Below are experts of layer 6 (counted from 0) of a mixture-of-experts language model. Rows are named router (the router's row for the expert), up (a neuron's input weights, with its number), down (a neuron's output weights, with its number) and show model dimensions 192-255. Each number is 128 + 32 x the weight over its row's rms, rounded and kept within 0 to 255. Numbers have three digits each.
After each expert's rows: a language model's description of what the expert responds to. This comes from a sample of Wikipedia text that the model never trained on.

# expert 8
router:098152094095128152057115150165091100148161122162220198173099125117133153084100102107061141151136117167106139143090163122153091119144215113083123135111168095183124105113136102127174110201136079
up0:134146114104096116088190172127186114142106143164199112115069115214155106129143047130075125141135137111101147129098053095099129174098122095146119199162088130126070096086141150096091103074107122
down0:180161117110142146106117150101176093169159135163103142144127136120110139157175183173137125071116116069121106092073134179112081083137125120160167090111088133133144158091114163156163061101089173
up1:166116101122097107145107158165176113191107123143137171097139096074133142069092144166108161156106086104112093139107078153077120083131162116163112129134131189173172079185135145157163127136149123
down1:147183149154149175107108125168102115110095056092085067135163143169164117162148094107140085120164132115146112143090196090160118103139053124110095160146190103138119144073116087087134165112153122
Description: Music release vocabulary. Articles and nouns in articles on songs, albums and TV, such as single, album, song, episode and debut, plus pipes in track tables.

# expert 11
router:094124096155082149085138131172126141168136124207164132137078106146141152118175098170072157156151065114094144158132070094172113137131113136179143120138137132161078153075159126157098124150131095
up0:117104117024096152137103147091145088114120142142141128084039098191150094160111124069075167167158113168136067110133037093129145169145164072150115158154065150111061080101102126112074165179107107
down0:192127108082154179076155086121187138164144107158155161163061095093092151151177122189084098072154118136116138157169099171087142160129133193147167090144142094103114097146087099103088072149141111
up1:140140113140133120143056097162120131136116122193183113095105114112150131090119124149114180130167082130132154145149117159091150094125132145126133121109176137148133157142136088137137172166172135
down1:103116150155118134102103162154108152126212105098068106117161157206152127140140128134128049143137098082106168111094153085153099127141079119139160189115128120120141149126150121085151104111112151
Description: Apostrophes and table numbers. Apostrophes in French or Italian place names like l'Isle and all'Acqua, plus spaces and digits in sports statistics tables.

# expert 3
router:095165113165140109111148077160107126138051093154113155172056082105193164128129116122120183139164158141068145157135048081166114121147165119081137201099117173159121117105077070165157166140147153
up0:168156115094116120094201143148166125183114128114161167059094115146166104188135090178151104120182078098152106150119066130095174141151114049113124109134102108094070104088118174192115106128114182
down0:168122100126126069149115104082147072128162145117129168134116081169179159132113157136120115120194139147137164143127141148141058137070132105130111139151158103150144137165110119153125092110173093
up1:150123125160116146119071120153164110187137148146183210145138095116108171090150142163099180145086069136122174106166091162129142096138161175157135106108171194160175162082116095144162129151081136
down1:126127203149128148167138148141105104091123048130089050057134123151130152137189086057155087112127145035163181150123112073147161105133106140088094152112160145132101185153158180129092147110145151
Description: Infobox field labels. Pieces of labels and codes in infobox and taxonomy lists, such as GNIS, PubChem CID, postal code, Group headings.

# expert 0
router:123148098168116148095121129133066188152135108155135154168105085127132159041135137111132161159080130124143157167149105133183118130149167110103126118114158153128124163083136107170075182137178111
up0:138086133084097148128183088117217122141130151171193157136110129141142097158144129139131128132149185147135108115160109171106103124146124082150140104151049106131070100122125111124086113067172099
down0:185106101210193151157135107095168108139160133184119142110159123136133137151121116154096111127171101098101195149105114120122120081175055193136126100135150173166129147148153128149145094104118101
up1:156082104134125142131095056105124153136148156168141126115138084070152097093094148180113134177113067104113125117156131171093146118099182169168126114136144151203124139131131107148107147136155107
down1:078209181072179171105150083168086104086169071128112094140102145149156122146105164106114120107079130133151153133147109093111130151191114116115137158139154132099101116103205084062120119100150134
Description: Mixed fragments and punctuation. Commas, periods, table pipes and mid-word pieces like gh, ep, ow, plus digits inside numbers and coordinates, in mixed articles.

# expert 2
router:135119099160107150075104155132132121134090120167102164155136064108168143099088141095063159164100090155123129094106099139139111162151178075113165133128120148166112184124115069197149145147161131
up0:131097118041071150157172132129201161135139142152136128116105092096151149136147120124122100145113133162177137160166096153120177171140121088111157144150050129151055120134115114144051064125137139
down0:139142110141139076186120130171169118072153052170150150116096167112143147157098174234127160091187152126125153098069150137116195106127154094186101071180127188158095153130114127083130116123119162
up1:152107092123145146164108114122145142158103117144155117136130127098128124068070155186115154161112052121166119152124122177111162130079125142146125141109114132137163137156110112149120178139117091
down1:112135214134101137125114084160114178101141074143066095084116172186152215174151086136164073115173162103134119143051138067175127113145115142178169163139166116139124172110138078111112164104130125
Description: Word-piece "he" and roots. Mid-word pieces, chiefly "he" after r/R (rhetoric, rheumatoid, Blanche), and word starts like part, prop, social, public, act.

# expert 10
router:102082104158095178046090110186112140171142147149158104206085073105119157082085114190104137166147120107113147136085067107140162157183092135090125161182106084104137132121076109159068104128195114
up0:137123105073143116107134182111177094098090135181181106156111098138167114177172111149112181135097108141173076126078163123108085196116138087142119092135084138107103145090104143150108093121148086
down0:151129052148116120158109064125146130085133131171100143171105142169155163120114141138118088135176118104118102174081098148085156125172129139188148102137145124151144080173104144107138100146128120
up1:119111101150079145098076095188153059200119126156147135161132130098130116092118140087128178115102112107136136159150127148099129093142154172121157124112155162157126174101143127116149172203086094
down1:111129188186146144123113111119100159113171038136037090130111139237117174122144126125153086148158160084093118120139138062214157108176076131138145169161128118156119128088189126119125151114165167
Description: Japanese and foreign syllables. Middle syllables of Japanese and other foreign names (Kasumi, Katsumasa, Vladimir, Kamakhya), plus colons and the word such.

# expert 12
router:093140112165142135080131130168093159142117152173096134186104097126144188097155090152132067134129116152097160161128127117158115163151130130136171133169121153131098175107093089174118121098158107
up0:174089100110175108136184145122141156098138102151155102112017069169196128167107125096160145140116103132144141148118061143162154190120077075145149148160083104117071154157139154175098138105092127
down0:128154130130166086115141070104180084145153098150111188105117151093102092125124117123207130127151112086113126145147163144157104172156125129147102104166100139101128138122143161163159159122168179
up1:173164131101106113160133088129147118214147101176149166131118086078167129076111095164117165136071059113142138122181111182085117146110135151166154104134134122174094121152117140128142162162108154
down1:108166194155135110157106102169105135116135097123114144099141108169194176149144107203181083109117170093129148077097179077165141128158072096104132156114133097078138138066165111146111154105126175
Description: Year digits and publishing. Digits that start years or ranges (2003, 1848, 2007) in bibliographies and biographies, plus words like book, journal, transl and ip.

# expert 4
router:120086100142090134071105095149137138156091144148115127121103075164153129131106092170074155133162112165132124134113118136127097115122094129135193165143096132133133165106066080192127094115144144
up0:139104116131112159135159129111180138147113127176162147081121097133181141143138103114129150124157152129163144153153105116094137148119132122103088119098144118101104112144068123149067106098111135
down0:156157066123041111065184112074129109107112137158152118067109146094180189173135143202099187135180121175193158148140143128095116099096113094231146139092102144095152091111138123093202092152058165
up1:176143089109156130101097087137142141192130134196110167128083122090160121095093144123102109162117077148103131131145129192101145109108170121149103136157129199146117140186124112158103134117131059
down1:083114152165149172141119088103130155110122118117095090139149154103126102155091094134127104149083156074073152105111132047164163113174098123123125133173127080111149149085139097106120153092087144
Description: Line breaks and place/medal words. Line breaks, hyphens and capital-letter pieces in place names and tables, plus "morn" in morning, century, died, born, Bronze, Silver.

# expert 15
router:142119080138062157095148160154138184162090111189168181120102119127172161063159121119087165172117153140131138135125104148140114179163087115117154136152162121102077159105069117197080173153110094
up0:135105109111070182132186155132161107135125119132127113090139121171168080172129125128117168073141155091128152120144097111072161183106123107117164119172129129131105099128139154138116130134094098
down0:158080108098131112140142096138150099082142123195096139069161057111172041101121150079128159098163096200128127155099105100080115093106200164190130079134123097165122101159120102136185119090130094
up1:088163096170101119125066126145145123143124083153136112094108120104113142037088105092116090211091104106111141099122153207098106114171158133114147132143145160122109173108149112145110122136112118
down1:093160179075126128091091185145085180118179139107091092132173137201172133176147129082144055125126113058062115095036120136148202111165059075089123235136134162112106099059172173098120147104102122
Description: Short pieces after Sh/t. Word pieces following Sh- or short stems, such as Sh-op, Don'-t, Ar-t-ificial, plus digits in election and score tables.

# expert 1
router:091132082157128123057085179150103108210093136170106128166095113131159161096104076127139185185109133081059132137121107093149077132092117093141142170157067168121099171095139108133138128131144105
up0:190145123106045149114149135143200105135162135165192158104113089165101118117146151098126162136164092154085119125104065111171082124130149073148128152192090166114064145117059126128125115186095119
down0:187108090134130110119154109164188086145092163203113118113094137135160151149197160139152089159102072141142112124151088088114167112163173165148121109174154130171130108144082105141117134161114080
up1:141112065150144132144131160158151141208113147164142076148088115085114097100164098124145179128166146127086118129194102148112133115130142150133101108132144141143091187131115126159165122133121089
down1:103169167139105098103117172162076103123179057079111118151156114182133136144149068154113095171093212069130148118101142070152102127111098142160174231131134088156119093082132136070091150130173090
Description: Proper-name inner pieces. Middle word pieces inside proper names of places, people and publishers, such as Mon-m-outhshire, Conn-ect-icut, Minn-es-ota, Mc-A-uliffe.

# expert 14
router:112117086142106125063101129181080166141132098141144166107083080151121160114123089125084161183079120153101192193119167108150144097124184127073177143159110135107129166091128092194105181162159120
up0:164088131119133142132156195156170134131094151137130165092109054156164100169134040118143196160156124162122096093070112076115139163059133123126143101166072111096049122116080177178119139134105157
down0:177133081178143130107154117079155116120108100201186182126161139157150102129089162134133075096175107124123148164159125175145135117128108120138114086141167133091095112190147138105083130127126107
up1:156125113141086137145064087159150082171105117151154150160101155096132114087142123126117159149136119132134139105153097162114112115188152110179191129109140195189078137154129099140129151162102090
down1:111130137181162121102119094134122142077083089114162069126196088225148166175133099105129072154145161137118179120150163086110169159158109089137113165145161159099114145062177091081100181110142108
Description: Sports stat table pieces. Capital letters and pieces in sports statistics table headers and cells (PPG, PIM, MF, FW, pipes), plus suffixes like ion and ism.

# expert 13
router:109111067187125192123180163175067102102102113194132156154128090134126151082149083125088136115107167140112118161086073176137118163151125120102144101116140144176111151104072134148127125124176090
up0:155117147065096143158192192132172112130148089146170157120091123161131128147150132105160141106147198159100103136174041168139133195110119090095132125134129137118073070116080160137116119128131109
down0:121144059152138177176164064147121093142130115168152127138147103182065116163105086161142107091110102100142130144141086098152160132137129123166142040139087113126091122158127169112153087130111165
up1:126101104127073136108082102109191104154168131122110139142127078107142106092149175148119140170148079079103124127119064183057132122072123166135116082107086175141133124118177153137137143162106122
down1:111148174119114081136102139104121150166141085151124101106085154143089159135072105112124096153079134092092145090098132094149127134173136098152142202145148108095127166147196153102115127079172053
Description: Mid-word syllables. Middle syllables after prefixes like ex, re, con and inter, such as Ex-or-cist, res-or-b, inter-est, re-iter-ated.

# expert 6
router:127181077151060136076167143131120167169091141240130143132052096118142177112138126152118171117101093125117147119125115101150129137079149100086172143144106099172155146086081154168112213096122101
up0:159148145105096150104120141133213093135128101157141139123057109134134110156153157178124100118098111124142129125091113193118089206112140106127091080200095179114079132120127123146073068129109095
down0:155113054076098143109126096142105076134177099148131131103115082087168110149136128108122078124167119172147087183144157116077108197133106135173131140165108146146089094165134122110165101133105061
up1:134110104121145113127089129152182116195084095176125126127131112095195137063106145145128181146099093131126116154125122163084085173112165175163106087098121105177130152170139129147125141218142146
down1:092126194104126149145108119156109125091158117113072119135166136134123135121106115111086103145105181128155149145097123051110144125190122098093156111167142085113131112104156175100069148071161075
Description: Name endings -os, -az. Final pieces of Spanish, Arabic and other foreign names (Ramos, Palos, Abdulaziz, Calne), plus the words there, we and Z.

# expert 7
router:105151110156110125058108167155125173123130109154149119156110134088113174127099097109122135177158102121115142132105092112146123131120134137110142130165120153130103131103124086195095148108160107
up0:189064117119108128100139157159157116135113122119132114153085123172165116121157095112132108130141142094125105127165110163181113172109147056149121167176123172101040095127130155156082128117144082
down0:175172050169113092118103132128194165145123092130109122120127086053145105094121115143138133081118109150166158127095089088109179086166142207154071091083117116132133151130095075106200096123114093
up1:114099095132082116106048091114156127186108085175162145092106102104103188060121117125120185145115110133159161151111109198114123069155193130152148117135114167142128129103146123138184138191118100
down1:113165219115097192080119130130112142132162080061083113146177144150151154155127107122119074163165156070128129123122155105104131076131155072114117153126156110167161133087179130108120120105105094
Description: Quantifiers and numerals. Words like all, other, who and out after a noun phrase, and spelled counts such as two, three, seven.

# expert 9
router:094156094157089207104183100151076156202140092165131121111099127165151145104158107108102151091076120133124151132096092078173132178107191114090144140172097154145113126101133093174114135153152087
up0:152129137072146155120171143122161160115141135151243133107119131154184122152134095123095104110159109140083127146112090120148098171059074125120191127184100174091077103122102164145105111146094099
down0:170134081147151127171079124035108138148190161097145148132120176129128137129105115184116150120171098189189173106131156136086111120108157166239145078200125146149149139153161119109126101169133130
up1:142113099096132155123090132124122145150118134138125161132104118115155131126148110125092231129101075150112123083158096157102132080120132163143166097181099191143100168141110131142138135139098108
down1:120154151122164114046122108158141159088132069135057139167109180169153104122137126145122081127131125108135173135107134091152121183119124081094168175140124068116195103128128131142109125113123167
Description: Line and sentence starts. Line breaks, table pipes and sentence-opening words in biographies and tables, such as is, was, The, His.